Weights of a small mixture-of-experts language model, trained from scratch on English Wikipedia: 80 SwiGLU neurons an expert, 4719 steps.
Below are experts of layer 3 (counted from 0) of a mixture-of-experts language model. Rows are named down (a neuron's output weights, with its number) and show model dimensions 64-127. Each number is 200 + 30 x the weight over its row's rms, rounded and kept within 0 to 999.
Before each expert's rows: "comes before" lists some tokens at least twice as common just after its tokens as in all text. This comes from a sample of Wikipedia text that the model never trained on. Tokens count by the router's weight.

# expert 17
comes before: ",", ".", " in", " of", ".\n\n", " and"
down0,208,166,218,193,151,159,220,178,182,201,171,204,198,182,149,239,134,183,161,226,235,187,198,195,183,235,169,192,190,224,220,240,226,207,272,172,166,232,179,236,218,190,193,157,210,217,186,178,159,153,214,192,159,232,195,172,221,226,240,188,216,206,240,176

# expert 82
comes before: " |", "–", ".", "0", ";", "4"
down0,175,172,210,220,179,152,201,172,195,147,165,249,223,229,216,227,156,202,186,193,214,165,220,239,149,221,227,214,262,109,189,197,183,182,158,180,191,227,213,185,238,220,152,213,206,249,172,252,224,165,210,173,218,224,229,207,212,139,184,191,149,183,249,215

# expert 69
comes before: ",", " and", ".", " in", ".\n\n", " to"
down0,223,179,215,156,200,180,179,206,204,209,217,230,261,217,216,186,191,140,194,210,259,186,220,174,204,203,210,136,235,217,195,194,153,212,171,189,254,217,229,210,194,198,189,208,190,188,224,203,175,246,175,193,197,212,148,204,251,219,194,205,243,194,173,170

# expert 22
comes before: " of", ",", "ing", " and", "\n", " ("
down0,231,156,221,219,222,227,252,214,218,234,254,224,182,163,191,208,169,232,218,232,203,201,181,235,226,184,173,198,191,247,203,240,170,224,176,178,224,137,163,260,241,195,126,173,219,240,173,172,205,144,179,246,159,219,180,203,224,162,192,196,248,176,149,207

# expert 43
comes before: " ", ",", " in", " later", " after", ".\n\n"
down0,204,217,130,253,226,226,199,173,235,208,174,234,208,238,192,225,194,216,229,231,220,189,157,189,211,161,210,150,176,185,148,220,233,161,224,175,203,192,146,210,217,226,187,211,185,210,203,257,181,191,231,217,147,226,208,185,142,150,207,220,178,215,215,203

# expert 63
comes before: " a", " by", " in", " to", " on", " also"
down0,191,154,243,199,223,196,186,221,170,218,235,178,183,225,203,187,226,190,262,206,216,232,143,139,170,217,180,175,188,215,184,140,152,147,212,163,205,154,188,203,221,201,166,194,263,202,194,230,232,179,217,225,230,192,176,191,299,233,188,216,166,210,192,170

# expert 83
comes before: " of", ",", " by", " to", " with", " in"
down0,226,214,199,184,237,220,197,206,177,228,184,212,128,224,141,202,132,173,225,203,203,203,212,235,215,205,162,197,245,217,237,155,162,145,232,189,219,242,169,207,193,199,230,207,183,224,207,183,206,175,176,198,189,190,190,148,199,172,181,197,230,177,189,190

# expert 56
comes before: " The", " He", " In", " It", " This", " She"
down0,204,211,148,224,150,157,174,241,161,192,193,169,239,171,205,220,223,139,212,195,187,188,193,231,199,183,223,226,158,181,186,149,202,198,225,159,232,166,219,197,146,186,181,172,167,202,136,172,190,217,221,204,230,192,216,217,205,220,221,200,182,163,193,188

# expert 76
comes before: " ", " —;", " the", " —", " politician", " footballer"
down0,204,159,198,160,236,157,216,188,247,241,186,165,239,162,226,192,209,198,179,184,179,236,161,196,197,222,208,191,223,162,192,234,223,176,194,175,252,218,176,175,163,144,209,236,197,182,229,242,209,149,196,202,231,222,225,234,170,205,209,195,253,195,195,223

# expert 38
comes before: ",", "–", ".", "\n", ".\n\n", " |"
down0,180,206,221,205,173,231,174,230,174,210,245,192,182,195,179,240,221,157,177,197,171,183,229,172,238,178,201,219,200,196,189,218,190,196,214,188,169,227,214,202,201,213,180,196,167,264,136,188,201,245,216,223,197,167,192,244,208,216,204,178,222,142,244,229

# expert 87
comes before: " of", ",", "'s", " and", " in", "."
down0,238,185,202,205,199,231,263,169,190,175,218,190,132,193,159,182,182,262,133,226,159,166,289,236,184,216,226,164,133,185,207,248,227,198,256,165,158,202,206,178,211,191,149,184,162,207,215,164,200,183,185,209,179,223,177,208,222,214,199,236,205,181,185,163

# expert 94
comes before: ".", " |\n", "1", " |", "3", "2"
down0,217,192,278,194,182,163,230,213,226,231,214,158,199,253,185,219,152,201,164,173,204,196,217,216,191,173,204,190,181,193,191,224,186,232,179,171,146,154,212,196,230,206,195,247,225,186,219,214,160,218,226,197,182,215,215,228,172,227,181,163,183,175,199,238

# expert 57
comes before: " of", " was", "'s", ".", ",", " is"
down0,219,199,184,230,188,216,211,150,241,190,198,211,186,198,221,157,218,228,202,216,233,135,237,209,262,206,228,140,174,207,236,145,129,208,255,214,240,237,144,147,172,194,191,176,193,199,182,180,203,235,154,237,239,239,170,238,166,143,196,165,208,207,204,145

# expert 18
comes before: ",", " (", ".", " in", "\n", " of"
down0,202,197,157,239,228,181,208,193,251,152,108,220,198,166,211,169,156,239,212,152,189,192,200,262,208,203,231,153,221,200,207,215,185,245,234,166,201,232,176,186,215,183,223,202,230,198,190,240,136,176,192,168,157,198,209,201,211,192,257,183,234,226,207,177

# expert 31
comes before: " (", " of", " and", "\"", "\n", "'s"
down0,174,206,188,222,188,221,194,242,181,173,263,201,220,198,203,168,207,204,234,211,215,210,178,206,213,246,186,182,222,186,229,204,216,254,201,217,184,229,209,218,182,144,216,203,184,255,264,173,214,237,231,190,190,187,252,135,140,171,206,216,146,224,184,159

# expert 51
comes before: ",", "\n", ".", ".\n\n", " and", " City"
down0,172,170,152,190,254,181,159,192,222,164,181,180,199,149,243,198,171,224,190,160,147,183,203,208,226,192,207,218,231,240,139,209,179,247,227,221,219,192,192,138,232,193,191,180,237,157,212,225,120,225,198,179,173,201,217,169,209,170,219,167,234,211,204,202

# expert 9
comes before: " |", "0", ".", "9", "1", "2"
down0,170,189,231,163,200,173,216,195,229,174,188,218,184,227,241,202,220,181,211,160,231,175,252,199,221,189,196,186,216,110,199,205,213,247,227,148,165,229,213,217,187,197,236,205,171,125,195,245,252,209,223,158,220,240,192,202,207,183,140,251,174,201,222,163

# expert 27
comes before: ",", " (", " |", "'s", "\n", " was"
down0,157,180,173,167,218,224,194,222,194,215,249,214,227,170,205,163,200,156,200,210,123,181,220,163,239,213,172,236,214,230,216,239,167,185,239,205,180,226,204,241,236,187,175,180,200,213,215,225,219,172,172,212,244,200,223,163,216,140,172,199,201,225,262,199

# expert 75
comes before: "0", "5", "′", "6", ".", "8"
down0,172,213,244,180,172,244,222,190,168,222,198,208,193,205,226,189,190,202,165,188,160,197,168,200,195,207,166,150,195,209,235,212,209,223,252,158,209,156,186,208,171,189,189,198,174,206,163,195,235,248,212,221,230,232,211,169,213,203,190,227,205,218,271,194

# expert 93
comes before: "\"", ",", "'s", " (", " and", " River"
down0,201,208,181,142,217,195,158,212,146,174,160,200,233,237,229,201,194,226,175,170,198,129,180,249,193,171,215,180,214,191,183,159,213,275,160,222,227,183,221,214,177,244,217,185,213,124,201,208,192,185,179,212,232,208,224,217,170,179,218,223,186,155,244,176

# expert 50
comes before: " |", " (", " |\n", " City", ";", " hold"
down0,228,180,251,230,229,239,179,165,167,151,201,213,183,202,204,175,143,246,206,231,171,213,159,181,206,170,165,221,160,191,229,203,200,188,189,223,209,243,176,192,207,210,213,189,167,191,227,230,185,232,167,203,188,175,214,185,231,187,239,177,177,200,242,193

# expert 91
comes before: " the", " of", " a", "ing", " to", "ings"
down0,204,235,190,191,150,197,234,253,213,242,231,225,133,179,225,172,228,223,219,191,191,184,238,184,185,221,225,181,169,165,252,191,192,199,184,142,114,210,202,213,203,163,165,188,200,259,187,200,251,211,256,223,201,233,181,167,192,197,177,260,166,208,195,230